Experts of a small language model: 1 pick a token.
Below are experts of layer 3 (counted from 0) of a mixture-of-experts language model. Rows are named router (the router's row for the expert), down (a neuron's output weights, with its number) and show model dimensions 0-255. Each number is 128 + 32 x the weight over its row's rms, rounded and kept within 0 to 255. Numbers have three digits each.
After each expert's rows: a language model's description of what the expert responds to. This comes from a sample of Wikipedia text that the model never trained on.

# expert 2
router:116190081098153141191185209163133131112090152074116110114139128182097092143100160122142132147213143107142176139133128078168182152126161102071113148140135129161113171117100118086146105136200168128079071074124139163117085084075145091154150101150110172126096123159140126142121134094127133103155153176119131165122134146118081116153123149151111152145136140150113153172103124154099168130089168148183146081150186109102114150118114081161122104076168101171096155105154159163096186129107099125128121128165113093129188093151075127115100114091118190127142161149165154121119156124183144143132165140143149145102147146134171115098096125162065048083041126078140115149109105144102163200107148165145166129148139177132136107127087097085133210164039150095185166123138133130068120150093148
down5:107086144107125101118101093091129122177193142156086117184115100131095096178134132116111124202129159147140105180187132191120135117130228064086143131132145116106182134078159138196123125102123120164122155097152109105128081176145153115063102100141152176108201132149133110112109194090147132113164106133146124090118088084119145154171162143149109103095141138106093149137119153171123118189159160171110120104105137104128154100095161120118108135129113117112118134093112150090098091113087054130081135112081139187135090212170104135110107162075098165108173112145164128106167130145196079116120142108167152134064156125086113107099121168131126140119146200150201172201125138150137077089124135129119118116073096050178126118076161124148177119113113131150145194114137064113116108184139137
down6:146134107078111111098132068155128079137174157160153174184097145092156135115170071111145153166137129128146094065082136115152134083065099148141122116128103101084099107102167169119124144105083159101180134101090155112120137092127102112177124124128119081132088116133155152110136111108171117115141158130129158168091041122143098122117115152147104153131141042165097106148100157116105151129077118062111105159105113154093207115080073118126133142152159125115144132142126098085134106115151162151100128140185089143090109179121102158114179197136110127207137061107098135037151173115072085169125104134110180138160129156103124156152101123108162148103165118123162124140087196176192099129131138150140072086116151120153114124127196158119130149140176159087062171166106105167122119138013098
down7:072188133108097181093153154121132124103158115085202103157163110175125189215159099122099120133166153164075124122160161105134144111149192059178124129173139106092092154140068115100130107166179174074114105155157109124142083119107069155141162162126090156119158081185114159103164106133101142085149104092129149128138130123112155096184063096135138128134110161129129115142176105134083138183138156166125128171115156183121134147137155172133122164153134082059148119136172157054094182112134093126094125120183123128143155152183113132124166112144205098126152147175141192071101107159163130095088151139095117153097138084129140101100122144118129104142166144178147137131120137157114098137147091117108093113082217169102147040108172138046092087110144140137166150105093104104147107128106161
down8:080153157169146153142127130111114117099139104131055138179130156136119126103136137120122139101127163117163096094108138139163101148090164103196097146122120111139103063172096085148163083131138132108118113161172126093157112116101120136148083071170170179130034062076087146130108141118071096115156152099114152092118155113077110109127126169190134127111152076095118130166119162160144166123096149075195141049177144088089109119154165150143108138066117070070132167140182075133150082092108200113123133160101090140084090119145137150103151162163124093124154166101184149178151149095106141157154147098138110170112131097151163115123089145055104118151127138144071167148078101101102126112104124085108163102138139119167189096113141129113104203178082125059151053154057149156148128112109116
down9:126110117144097124139145115058153124159098066121066176195102148161060109167120090127088096091123115113101170113083097146130104100086159074074147157128166123163221150115086103097088113178130114121079101160148122123121106165134119133130118160134135179099158114166131134051125159077094131114111188166090173142184112158088141092132105075103094180134094084162123114125080104145151101124106111115144145153155164152165129066117120138133137139096080154099090110117188112153101156136086122160101130120127140179122085158179184114109112114098101133085142133161177117125127088163184117168116196154125034095167140134145112086125111100136186105101083175134105123113102127094113092176109163123112159146198123138179111101166093090071152145158063175076128101096074110169106147129148156
down10:106096130071150101118166162093149148126198133142141109184139141170120138141149139143139103184182158170109091152103096113084133113110133089127130117153124148141099124156117101131119129149102185109138147176144106089120126155105114144119184124135083135138116099128141065109147102164148151127169120132190125186181105110077130073168147146122194141155127156146122099125089163094138090102151170092103130146170130145153071145117140146091149107155093146081145155141095074077048102111134203156126067208107114118119135154134104122123164142076136084108081190174171093126090110059118113053153174148081081121112133098137128152128125176134149170141114049094077086142149130087078162107135148115118100133140123061143142142088107119139148103087157203185134071116144094122165068051206125
down11:116135143093128117124121111121120079132096162118117111111180114097097148130141148159128138103151108085173134126146182099191111105132128117118155190107116180129144106137130139092139144105112156112153108090144124076091144120070113123105072140094065104144124118181105114087109126080135140142178097084142152085147124188085126170081173188104132073095129127136104112085126107186097139116059109182135059128132148102155101085114057089139091147123181064114079152152112134164138142149144126101126140122124193112124168122174104152085196110195221056133153082080103146093150158149093152087113114162168118130132153172131127154136179130089150123146094155084096177164179119140175084132079124098179177177174144160067114092174157117108157089147145161107135158170094093110187089074161114
down12:081127193139150137093153126168087160074120101086143138055136170170113115108139135186110135103137121114115168177126120169163117202090158127130124124145163147122136128160136111115116155069115106113139100108071078121075172081151159152153150168163136107178157106117111137083099121094148098152070140120180128087185151158117177190117147107131139133118181190140094144132104158139111136092119148120084134107055083161114119133133074133163055137121139162124104131100142182166166060106191138112131110113148098156114060083168110131123137165138177119108085179136105090138114080054098130088112107116143151102153145129105191119148101089117099102140217122134114062090081167154154192112124112122066151106160112102141148096160162089101131194181135123132039121177094141131122142142160157
down13:133134082189121111128112108108155076127175093181146125132059128089155105133208143170105123095110131173120105192196099117173133097116089129160171054083146104141070110118099119153130150152126164179145131145184086111107112150115107138155129148123131109149140104075120146206169072167117134146148102071105177201105116141110155138147087159137151114147097157110107130128089119118167100150097071153134170105133111149170104146117193086148092088140144178132145136144086135107148066161094161151144138119104080172130135102108090146124138153160053124109068105111179153100177115125086164164169150104139133115124129151164125049095179105110136153134093127125167186104089133155198044108137164114115123154133107118163106102174095134133090118142120128068072188135112068168147196108166140
down14:075174086127149109095104131146110075158116099159122113083147075115070120164174166110106199163130124181116116131152098074110190162178136144125121088093097117120114102115107136120132043144161133157151142140120145118133163141125039125155121122132115104180067133071126055065158106163088132125130145159173137165187128116162118066122211130154139091094115143106113153117131144077177145171148091124185143159150175082142122161090142135119095151170156165112112121148147113129070126168136092108123123153132083132123099054131130139086109064045057145097118126155158134142088193110063189181131146100132121121123140146119130080146117144144109061121138127140107119155118109129087152114099110076070174080122105160145116123096113146180098117164128118132204121118089119152086157078158172
What it handles: Line breaks ending list items, table rows, paragraphs and section headings, plus clause-introducing that and which after verbs like says.

# expert 5
router:134142202168127172144121163114112100111152148091119087159118138133085108126086176120120076174119170133152220138152069137147110129160157095116130209093138125154111126144083122125165160144162170126141078126186143122184078138108120121182105152111102160123162158148112117145105179106196128115197143184101046136109127184093146114125073125092104084131115141131161151131137085156111159071101124134143097151107181132085127115180113104130109202132216140136154067080133180116177166118174178138116126144164138126178177081178088145167071114162153116123121168125164128110116083150140172171118124149109135179109161123111104136138087087143125114140191103128124152112149067188102203166132166151159152116125186125131092130132166125070125125114150142104159116058149133174140102127127082
down4:196122179154157155080083118134103145139109150076118177102149092160117130140159113183169142125116124077113147087147091172148079106123084148085145088097097109119169117087182143099154156178104153139125105127143158098037206127119161123075141189085185093159146136133150141145129107097171167142169123151112183090104130102125132074147146099142162179129120103142098100109144104102124160172196131160138086140108099031084134155135111192145129123186099188145148197179105177111099092125089112117182077136147146145099159125121123147129167195149117110143152141131138117141152113179111128088109146227158120192091159091097132140183155077146135149124187125098098213107120152140127143114154106203128124133147148174144133115123129129159179102116160141119156108138152124109112124166080108
down5:116103106126138119137135084124029084089154137130135149191071144121143135129120119152152161129127115141094163110137141204109171131061123106198088110152127108160139218150121127158092144162120123150082146085183097128129154209123135135199134151115164185126104215101073085142111095122080142100143168091118116099142074163123127173144076164139131110190154141109142145153116111148106120135118115073087145168150141073076066102081068098199143118127110161097152131122138112166135074087170136198084142105058104147081158120103139086141166204101117164142166170144120115144113132105187152178144083138151160165110081110071151119154103111149141132135092104104130140149122108126098100132125133137110151125184087116144164111105164179140082071091129129150069122164119141093161105113140124
down6:097136114150121174153100125135134180138082087164151083128149122173139188146085136124114123129108101116095066042133185140137180131137158172149149084123187163142139153102126097158156094120112148112174174141117167192156134158124150153166175090126114203132122118092096158155115140107184165173110112086122123132164147115099122113117193111127078059046129150144092136110152165129105122085119132139129112130118071127148132145091150113061145180141092158158159120125138179188168152137140052151119179129113190101132122066159056102164076184160114163136106074157126108119077139125164142124150172100155130076152112088065121128136128199108089098112186134140149139077139054097111157134124128129118179092172114093107106140102161108146071141196158144150121142129173175143086130164131103
down7:139183137180107109101124138153168158108129103101104168123124074137113112039094161075117099151122118131087128148091162134150089172106149117099119139151095125134163144093127167140184127173116034123125119155107144101116154085131137142140133127102131118075142124120177069102132165157131154141219132113157130120104138145163132107170141181119162132148190137142118150099164192101131123117139112096144127143114177126143255115153114146083114100132136074132193146145143151089043169138101152084160142112068154182130120161100099184143133119142053141142119172154096138108063091118173124107071098145078150122160130143112097160122109174098213124172110081075128131149111150107178177092138081134120078114106170083176133180144116172155102112138166187154066141121114153126123134109091139
down8:126162158163119128162115123163181121116107145151089089188170188114220078166082136095098126138102106083159160118162124155106124109068106078145097179137133192120080064147176129113114085136082214137136079139098134104133121139121175088130124070116108139100161131114102125153130112127184148115136155129090147142087107066161069117140136114097147180130091133115159134144119182207131155061147130135130088136140146127138110096181100154099128087073111066138131058088164094078145181136125150125137167155140164104119082146115116120171173116131097138107143108192086131155120141059114108112150143154129128109148125169094064119072156105116122165155112100135098175058120147149043147167152153160159176118133094169079115159208158156144131155144117140067115125160118112129147077123144157
down9:157166135128118130181120148130155161105167140123064116108108114089116111149193123120157137154097139077112131112147099114088114096121105176098082142128071110116122122136149116149089126129037125100178143124130103167183106159143122118140107107144115103145076113128069108106181126123069126103096152145150112102058127118142162080113162094079118199151132090148155097092120094137149114117130119124135085170126201086098154126043163165183180138104068130109099128142141089163134141182104237156107100121121130032120178165107132153116106134141158143102103129074141160119121114080154108189087108116159146154047111167164174161107112168082150158128144110111148066115156152132213110099129141122144110167106152102095156136145096073132118154140107199169113115157113178142134101121059067
down10:178119159116153116130132132143146090101120163087138138107140087175160149201081112126130153090144179142122023116161172112141120114126101145116067126104160118155175111176127128172133086095082094152173070147104102190168112110159124093116138107127135151119138155136094168142129191123066180152085104078106125103151149123193137087137154052129138099160144120147128118148139132144134093192109125130153099171100052108176162138085060129177110107089136125170072136165112172134126160198109146113144167166085152135121109127092079143083126139089137133170125128115114120138079119156137075144100116128168088141145122104138097136208136079163147169069089146062089154177122183156120113104133155096135119121127116135149087136094144076142108137186102117105054110095196139090118213121086144
down11:152100170110163095171117097125124170163125162152177096128162178127034141115126086187186119161104151131128057119160151120098099109091162070079111163068103051157162097065126082128147143188124158074096156099125149088129103102091071174136078102144126161104129146143117123106130160092145143138145071101136100187127077158098164176118101169106188116184143187081148139102123178125136166124089095130078099173163134113135150089171153083132185125205109084108154129127125100117195120104154130117152179166178143094126121144147136140102105169091126160156252113114138121098150129116113074160134124152116133144118166084104142139139130098164150130133119143129143146144132068159143139137178115067129117123117095120144133138082158133135148127107120150177116078125124092105129080105074068
down12:106080097153145092094101096133184097069100152059146191132121145141135125112109162116150116127090183147094082127195062098153103120102127120172069153128156136080146164147090151122177155122142173097132131092086161183156173066102145137122126068145120204130113165170063139129140126130108126155146087151121138175160106125145095132133163105108064177136077145078112129113111146154153159105114098118089125137162132200119182103149073117131116078097127121148148123091154099165102161132093108168083131164091144070061117075168105124106114155152135095106125134117152156131180083189170160113148101105145176120118113066191063135124138159124168077155099096120091130186135120144113104193171076086153109053156145090133153118139170111100141110095166163114134106083119119103070088119159162
down13:154103121127143072116162084103160171145147144065110137135103148135146151144110118147122179088126149148139099154063095185170154092154142159078123037136170108113099068119166173181126133062101168077098108087125109101113156120105114118156101144164156159102079091106095142174127109105147077166154118134132119127078166118103100155122159128129200149104155124169188140137071114077105131076178099140123142141167161069142138136110111118084124113127124121167119122167152129140160070082127128124120113139107122145112114111129149139169180162111170104105138108136128111163149200115141148054117085090180126021129158126163174132126179178108183133191132186147156157133133134177127090158194154095138145147117083082041126168156070108159131099127142105113112144160068107152143165083180139
What it handles: Hyphens opening bullet list lines after a line break, plus dashes inside scores, ISBNs and year ranges, heading equals signs, opening quotes.

# expert 4
router:079188106102118113125157112151111120128120125144104113142138133084087153253152189143117107094118143148116115122131140137142121156090169092153157159128095116160124123089146161075059123090118109082101123126155114184127131100128121120128152205090106101077151122143180128077034148122118103124127097141114153094132114158084175115105106147136111162103153165155091170116132092185034133135142121178141134091139134172144134074143138101144104192195119074146113092110162169132073152112194150122133129076101122177147158109162087089130101116113188143091131104053157144064129183090172160133077123122137138180116133107095158079142067121141167106125128157068195099106124161134077112133166098135120143135147114154156128106129094106142092163126149156112122074047118055132171153114101131
down3:139073109163099157128083145097120147072103089140086112107123070118139108156117041053139112102134161105152148086134122173126144125161147169213136079124092126153085141143123147067136110025100114171132162167139118146148133121121136146085109149045118091142128133094132135091117088062110179185145117170115182142159150154151090102114105138154177090214143148145113117123099114157109113129104127140200097163118131106120104140110148024152104156155137120141127127123066172057113187110110065165105123111151135106097129084130101172162137117101094135158138123102129200096173121130151156094111084082105074154123129132140204115178104091129132124139127122113132155124158129094188085114133128127178122114081133173074128184169111102097108068163100123135169111168113128117116115146127188
down4:153160186167116128118055139112155079137131124095202120170116121121086168112111211105095142125117139149089137130061108116116133143090091171129163148110099045072141116120064133108103170103122126127106138132157083105123162145139059090127139197121114063130182188086121119185171080184059090144162136166155185149154110137128184106084135162066157161152103072149121090063164118093155070119113091112131125094126109105100125125103136106136163092157115133153072118158144112109094184137121135172160115161136152134165113115190134127073119098097098104127155110101175113151131095112090119107099169139134211142115101077119100082091106064124170140125150150123139078160123088113160100115078108076126148206133106107176131146135174107105146093121123143079137136124136104176093149113172156
down5:128135152087110169122173091094113141154152121094123108093138104108102120126160098144123157111108109144101100088111114119122124124118108106140099122116112080191116170153143127134092063150139097169082143098127056122080101088163160150149142137157045154132197115161103182108141155117135061085156164122125122082108100123159132111169144065112157132043066109125143176122158112103143169165156139126159139092122099103117172125109141150138151167110120118101037120128149138157119089172158235123175106173147134140193135121060124102135094134137167164157174130113158095121145160169138156085177175132124127142133185135093101147206138142086150111149105171078135216124129154100120132140144087166120109181096108190089097167107129139123165136050141126197145069075156153122075155109159146
down6:122102151093216148095090098119105122146123147140193113175095153126123125077152072106111079099081120106109114175109178166157147138079086113154127170145130213165132170150158144088150107118141190115141076167136104093129175147182093129173074182187135137155149106088183100087156115170140131110126172166133103113140081125090149149144132087109214150145143141116090132145169121110136206127075163124147109127155111095086123112112175125133117114069136142120175111163112076097152114146149150136101106111047150114160171158148120151094149115145146158158116098118145148098138162123118134133078111152131129100085101051115132093116131198143151087105122190109110134147099114185116131072119190130068126132172052094072151130109143153121100097130039151127146118157168149081145092151171086
down7:156117086177118118138140080139141100089122117154133061098081144103184117132182099147087144155155164075083155172175098163122197121161137201202123128085121120102105098168118140131138187166127134124149124130137130161141124109134101096166126169133125114164109110120165053149124143079135110088073101113086158173137173125093102093118148173103072144137165077154091105152130185092227169120157126059163047150134147130147148123132111101091113184039140170166094078110118162131153059112092094124114130115150194146065123155157156100120094095114062162147134099117139115146139118096142167171147157098120164175122119137084136125095077087141124089088129141103108151153127112133110103157116180133137163076169170135136112133184113151118128164138142138105112183137110156128218153115160126
down8:160142142204126181063090092129145133110161107179109163187141082126153063107147125170162128099117106168109119133169178118124111131170056128153121110161102147190137185148095172121156106090116104168139144078104151176157080131152129133140148064077149156122116144224168124190144142060114144085147158094132090150124141122153124153135150079106137085035180152176124152123098103120142144126064078117102064106175123132141129036120138106148134092105117152127126139126113162126142129116093142128110157127131064131112142138146157164087092156102106055161157066132180101172128205118097133149122099162100066111098128097136143159139139075125161195136121128119105120183118119168128122079114139077196150130128118087115058129172118158085086131124131105084130121125099140097127106160104126
down9:117102179138135106099126138143163156146115110114214158153090081095088151127148077086190139098107075176115082091099145131184098144176102073159122145118154140134103128057144102102167163128164084118103152147100101160146114172175130092135114150139172178152177158164102145158168098154158080165117088147094133100156107142106166121062119133128111149132166114137115150133165132159159125120157087140140109126109155132127142159107133069159115150093157134102145149169118181145058106090211129112117113086121157078108117115182067210065200107148158154102193108085130129127127087148123147139080090138147127115108137097154123194120126123079111184211148129144176097141152110127117094185129102099151123080130144101144104150106141143165121086170150185122131193102112021111146142175111126
down10:137095159121078134094074126100155107108176085114174121165158149106070133168189127157126090140140115150185169087095117118065049138167132187101131099191112109136086111079078131215127130143143122171137166133137136122182181144199103101157129108118146134099088123155187121115104167120112102100176097153110139162094158100155120166118163159126090114122128121115034109146107174124143083137195175167169171117130095122139138147144127134071110079122152114112116149123122138183113152112091147088105146205116148119115157141135171095118130153081074083127100194051152171153138093077141140106081115099132134143153165111136134197147151169110158136133068158118110071092107129129176146138124183142117106156106130051056088112137132168102079178143103156110138101109121103167112164138122126
down11:134128153084094132144124135134112134145130128156134092150155182169136119120101088181092111106163087126149159169113094199159155046107156118084139093152171141100092088137116176136144163116077105052083074148150118119096151107161174135090114141168114049089148134166151102134179134135029157128087201087115176115112138134155120145133166097091164109083096087100096145100115174083118117171171141155157169098156109152148082127112090084063183161181156137117141194122149125138147155142107065142204153202097136143122086064156135126112176171092108065137125151085143171105114175146118145119140164165164104112123138142082160109129134118130118117172124071143138147137128177145150138117145140079121178167091103135184164117151116168160125138168135110171104158120058145141069122113153135
down12:130175173176125070146162116162127022101115091127153114124106202061047102119144105076133120116121117180144134094161145168114149129101139138089133113156070094079121180129087133135122151129172080110104098140121134168127138117068125112094157156118117077086151114104154071086078158121116165104084172112111171111092115126105131111118072105088134123091142074172127153130146131138113121136119132163188156078117160080103107158059077127167190133120180137107159160103083118120128098095105079106135160145145123118077119096096088078124118138161115147064099146151152187145073146162121205083127102147081124122118146097124138064138101097079109142092037096164129140187140125131138158126130109061106136069121128116129135141101188120083166179145140152114183127111138144138104066149085121
What it handles: Field labels and heading words in infoboxes and section titles, such as Born, Location, Country, High school, Record, Sources.

# expert 0
router:095132151090142131141156176106126090163103092092085065177125128095117153121190190106110131114139146136086132093103128116115100165115121147081093157188186126164161218127075068134090192108074163124122121118160066164133089145125153122189106174088106118117113166168106111079116143109107148105160158171151092118131138148127102139152092199082131106151137123114114157144140094127106182153091117100123158095152158156085097142128160149122159162133121118169141129073194124199101171157119112163110131137102151129141158108107111132118093155151111083048157145075146149089155129131176155123106187156180125132082134158061100134126056112182124093176042155156099164144111135115081185172175130113177137151109084180104142131152105147085156185145147099106184100074102131113138106109096128
down6:111119158145114124113104134120131135140098062120143209077195133108195103106127176154126166142132153176131144147057144144096131135109135064055150090139113124141110131111103123162123107140185130166175171121075158103100114085119130146083169140143074150194147093135104118069153123124152048117179127150138118087166157170089197198135126096122118129128171105108140097086119106114202126077120106122075066159086092128109069105108088097123176207061163106109165115128136180156135091143122173132101098122122137112115131167062156091173183120117124147209110102097167157163178143127130154105166092137138165116125153128189128138147173125140063144134144122128099109091136160123103114125161095143093170115080069119094086178122186130129143124132063147173109098129132116145160139157110128
down7:133125198176087126171073125144095150195065142113159126127173119122161089113114161187127115178116137130166060116109113082127136114098133146090151150112192135120137112089204090149191122115129136188191152119179113069113149121112096079111116074090109151105121101126179098201159161110156141123098151180159092110075116120115121149125099107138164137137113069103117149132112149064113135125145088120150196167149140075138176128129157143144103084052160116082142147163147129157119199148121144134125186126113123096093118073099167148112161222031108141128115082108106135120090089139141117116128063160125176125119127105127127165160127091168108161087131136121150138131150107135095110149135172126141141178095110133205144165130112102185116113117087112074164134114121087105140183098055138
down8:186121168099118165111127111113016119141114156134110112163070083110109113098088129097184040102126104178083139132145151145112097141108095108185049122148174107098137065130093129116134120125119120166169149123068149091122138164080116149123154139114129056159133137105134084123091125139152139178168105146171158180143040153143083126097099102163137113162138125128136087139136176128119135144121120158080194179151147137146119173124093114083121158167109114079159129079097124076129140063078140127161111167154130101130135112130129154089139183075151097146166102136167118195104170157116144180121167116116152078124103178172091112089170121145151130126099179107128070041058152096123089111116128170081109155140160128134131142197087102098110101104142087087126116087140104067101129129115139
down9:019157140084168131136129126086079087174110089142135109117109135180087156160131143128119155100152154097113128187162163137098136172152094185133098149123119104162108133221099133119149148141062149179101130101072143145089188163109173135147155176148156143131139155115114076147136132149066137158101112139139118126146126151186174107162107146150127094149202138091128179155154147177131140103125145124062166114133068130146125205140085135142189118147136121122064111165141118115116148128152058130093146099086110092114076157168108130141137118137194119100153105171101108147182127099075073127136147114185153110069145171085048085161068112120165125092154117124100137087184091163105135155170129165180127102087151097120187139115112134157150119169156116125083127102103152139182150177097103
down10:081080069147155164163124134124146151105088181160101149129157077184144114163123162144094128137210179125121093162173159105112151144196107198120189131113211159146074166153131182159161126063154169155161098186099128153062101091159110129075159137156126116125114144181145072081153082097172120119180137103152146168171130100152104119106151217139134164147139138106152075149147126098119148119113130138135164131092170113199091113138154130072119126126135125118117145097136125146134138092127186147096136182177106131125082136084146145145170156102139177149118100139077174145125100145131132089154175063139119148122131099087114156082110200146111143187130133109105155103147107154104111162143151162113202133152164092163094133085140103137102174127093202085126145210130151110095139125130122
down11:112149195107077120087075130112162095141128148172176134171172139070101155171110104118130138115112111136192127123103104148111170122142164093091146169105135080126143153137163064169135115064106150102112087131142129083182112149048139184041111177084069160154093121112123136058133165157127114106159150139139107121115104110116178150127208129134109095133158118129173158106175178130115140130168198102140101115171099122098087139124112081182115102124126131160102141030104080111108165120177153109088165111131120185111139186153153136130149100115174143096101173146115156112146112143101159147108110145170132142156156127079108154121158154174133130145154156151067103069142130083120159181088135104153180139201152162153164143075194100142121073135149154146176193111167147160130120144095098
down12:161118115126151113102138114167117172192123101147148084165122144127170084161141106139126124143123095147175130135128126137126081111148132145163101087182167127194145123105126127088162098080101086096115066098096109165117142118145131135151119090061087155158164171109156173154117096162112103127150170138111156128088097148156135095124198124108110135109098092113051185117125085127141165134143122136134076135072174157080111114121153107153156106114144117126047139191108177145124142123138174093151112165192070057109096201102184091181143167106150114035116135094087158123148153133142151091119142141089141096065093133106111126139145181189104185123139212138123111129105083108159106160096090119153141175098127084142090073082080161062077174099159144106140135120126144157117127058089156
down13:148115081104049151074123109167139097162194194136130124104118127122094123125074141127113143129129165116072105128103123146116124121125146131198122109122170118128119149125147135111123151112213141180117152078185170099100136099153143148058141131096182163129159098166113162154171194099125163109144130088143131137140179187133124124124130101082098151106142178087122166086139109142122093132149139086119118144080193206114109155109101205123142121131129104089094104171073116113106095165161139069133082185053086162202102087137088117104120142145142071137110148170173166131124115077128197143114111108143163147120123127126151116134103167162115155081135190155076141117180187144137159132170110154131155128070065100130054095200101116106139142094128131094089175174144102108091158107138155
down14:132144074141154199120162163171109160123098096066186163130077161079130198125070119099151067108130114163176133126142160145108085150149138119165102076150130126100122171137132138177128138147131086068099072086150070121181101078177098147115081133147079121114165145068121133118070201071119101183133114155157106102136188146140131119061122147123116140124187206104115127080104162104133140049128167185191087125177073116134111208150089120120114046171134111135163092073146119151107111075112144163171124103107120153096139151157092120123143147139136120103130107150133075124158126153162171104068106118089104088113132146147155150117187172132130138117129137182118133124107134114073125112117111169105153124143128175137098130110145103151133177126105149083107113162101096083129079128125193
down15:151168112100141073121107117095148173194111138075097137137141127138132103220161089169149133183120132140170097137155163105126161140182121140151114158162132037118143193059092120115119100090134087183137161185151134144183169133172113112120056103077113130098131113149125101113176087147087127145162146170071146138141131133125136092141151143138072092053170171098139098155068148145196211111103146122133101133163076146159151180134101188103193172126116141167077166142117162146102125117131132148144162129137130104071124191128150113129156125125106165105133143111134104101133164153117110122163130078170189166147107124123105175152113160161170153114140125118117109134116184096190145141138096120075160129139102125103113135154082119139144114059134096216202142129085148128143172088077104
What it handles: Pipe separators between cells in wiki tables, especially row-opening pipes after line breaks in sports stats, election and film tables.

# expert 6
router:081124187103115153181137196165119119126080097066110115129107140128081110169108156166127130153211134125135136137133158069070135120119152156119112121134114088201180149133128047088168146124160158099062116093139133124166077154127167079150126116112110181082079162163137146110092120110148149090177099139060072149147147162119128129150113164122067142140138146162118138062148104141102105127123112125180152140144202138033142166126141126126138184146192139159068119136168159140121221178112117164118073145151146138121215139180109138123111113150117150113162139127119107083126133171131122113069158142113155101134115130112119109092047155187168127154139117139127154155155117148125134139135138076141122101091149169120101080128145061130091136132106117149183154088177129148058137071097106
down3:175118165092120119134178143085189118101143175187081171150105108098158152134191100140095148121131129145109159080116167107141096145100160172130118154114136136147085106100142124083093111154162174100181133080143127097099071084116090189098154098120130167123140119108172165115126087140112100065107116079104111112127125141098134089139157138113165133176169102146093063135103079140109139150122194111114112118122081182123087136164177175123160083197078123040065123203144123125135117107114152144103181134119118104084132112141196149152126127086106132102102168115137152128086116125156126121107145087122107143162153200147130155090068180130121176124139151112084093107157096104117164153176117169101149093166135211180127105209117160146117201114077109157104090165149120165145077113124070
down4:131194151187101114061101072162122165126123121138152138107086107100114126137137105184106148104153105125125148154157116098138154032108135133169122152064076120113132135133121104169112154133175125117113134131101127104095160166154196156069200133140140090116085059154088134173090115124086112142119126082101199151089119109092081124115103115175067161135142147098117148151110060136110068164151094142134123123125095123106111138146128106190095175107119160140104123136128183183129034179128119160152057126101122101073147242127145083153080121119108098108140094140164156092150143088076091162145111122107132127160095070125108156090132178104102076111175124162141148133100134081162162136082111114110092144181102129161109106163173098149081183117177135179135166121144151086123123148123146
down5:196095086134099189094090127055155088111163127135099152175080096112120125110131099145102124107202116124157113114155130125109155130123117113145091141192120164126134131141089166097099201149089145129168152093110089076117167150176138110161173104158165113101178160109105105173191133074133095168136120102153164141113163162129109135126145106166197097123072115101148098159098117179118052125184072115147080132124141174145108124139093109130139110160120108114135170133113147175150122123160159157143128119134143149092190146192132132163153112162162109074139071082168139159187136163062143123075085131139135168106141057109089064134157084093112127115168095166123130207136163189182129099109135101113132161147075174177102126134108098132124033130183099164092164137098133117099134137106146
down6:184134122132184111171083110131142120073051161144123088136155152084118081195142143118109162150077110130128098104180112092193174109146162111112157192121155147143136069109135142128118104103136105146163078143136136091124143139099101113093140124157102075104108172184164145057155132102112143113159154158150101141117127108111100143136171178115171140109105138174116113112135123190171120108111094093119137155131085126151037111115139093115138131138108120119084125084094114136133164114105163066182078063119132175111142118102148120141149098098074149183139184162162129108068109122087107122146133163157172037133082090179131100130106172132116084086173109079146137198161128125177147158150099133171129139139061150135142111142128096114062143061187143179140151148144129055095096191077119
down7:083087138142142087099112138129124172151092092100127139080130119144081100095130144182163177200145074119109181147119113098174095096104144186084094099118144138119113105073130138129132154145113106110165173114135128168146138185078138169139114098104172067151126163084112117092123150110152146168166117110176143136129090168112104127069072116145146123113157130097158118080138101073090129138096141144159040162129093207138114138144064099225072104106183118142112117186193175117118155133192105156107145126158178122141155094174169070119163101121158149111148101078090144137138158077127142112100177089161153096185125103154114135155098155092163142094204137120107123210086117151162140129114171085153127165155130117166100106090147180091096099130138169138104124155141115147176168168158152
down8:118125131130160096145087151146161164094152067123091180147104117132152141075144150175081105138064115156132096129157179106166091112131086202090068168141142123116152061123114130152125170148120126117149115201116115145173142111130171144181150181092148198166162149103129213126126157100088114183113175090155152134135111110066128096127147085130132086069128080105106150126171124140116129100131194164096112168119154121148174109184135162164052236163129124161162109091094125073098110090099158175133142104119095127149161127121115089138144106178175079118131126140064123154144142186149134122128106118188096133090112116150171083076112154141141172141130076145101109118085112107137134143120099107078144176161107101094118145208146138124167112123106141061135113167157137127078112101083174
down9:115088094166106128120123098104090105148039119133134232110128174122121119195107155100092128119160134112139139098157129051179189178104088104114099098134107115138147189073185136109117119165071149203123101153124130120113143120145197116172116126194149088121126143140123155108093154163133162165082140125147081146075111104120134129140137152142106074101118167105048124116100138109116111137124094078183090156094117103133132066130105109118133115084097152194136093150146149130133147124150157105108109049125122096130083099127118140135133139149118181109095126138171224092144177085085101132113125146129131119104106133051156126156076116133092131099181135119102196150088161123064158040142143050132105118108110163108125082157149079120115106110082129132168121195140177144121098138152138
down10:112087158144154121102111140166128130148136146100129183116083108136125200151122113160085068103122110160079057139131095074122109111106137146142094121147122111151159141130119124134130130113115140135143143154157141128085111135169138153097026103112118117080119126123123162107182117245127145173160121143192127140075176075153119205109128146093119114144174174171135071154094167080165166102118114197082138172162161105160109112101124082144130168115130110134120077064113104143147110098142097119128130084080082079066122087123092168092114118115132166096083135079161169068149118170134138187087103107083121150174140161130132113080126110146164131155119130151128168184169183078036173112101114140112154148144170149106142129111060115107111080130157116137132140040120091132154108162103156
down11:130178115112172143160191119157174150154140106110127114120116193116122127097101095198155109137131072186145089189080119111219190044131132138118161119107060124165150112112089095111097114104082141135120110085181069156105143170126143085110122177121100113130074172116101146181122129189104124130107149138177169096137131143140164060109126136102122095161164202122092125196096151096138137105085167202153116123117130078135042163094122116114109129161131178118106097144137129122113123109129166095130114120210126072126158099126084117114112125138113101126104139139122120160124173171180074133159117099120141074155109165129136073107151145145085107157120102097100141114164185119124163059135164119140119118091184130160065146069094089149135127186167174114086117120155087099119101132167136
down12:106087149129129155185199149108136122139109084126148143166183119084134157114147110118145130159110161113065135101157067165082189098117138165104096139139146174185119130149126128128184201118143114106124075127139100056102130133107131115157165132099148109177135121158109111104112108160100171128108176191092058161128176135155142089141110123101084175133152101125188153130095081097059141083124121103069080054131134163101134147136105091130086129131192122162096103107082073103085129118145148087112133137106180100105086085167158146099120138104203167173125121100111126139137082108157115150105140169129153115151119113160147118072098113075122159090113083132065145125111125173160142089147101067161117180121079124130236095140094131108092081125131096079085163138119168138180156187113136
What it handles: Sentence-ending periods and commas in prose, plus periods in abbreviations and decimal numbers like m.p.h. or 0.32.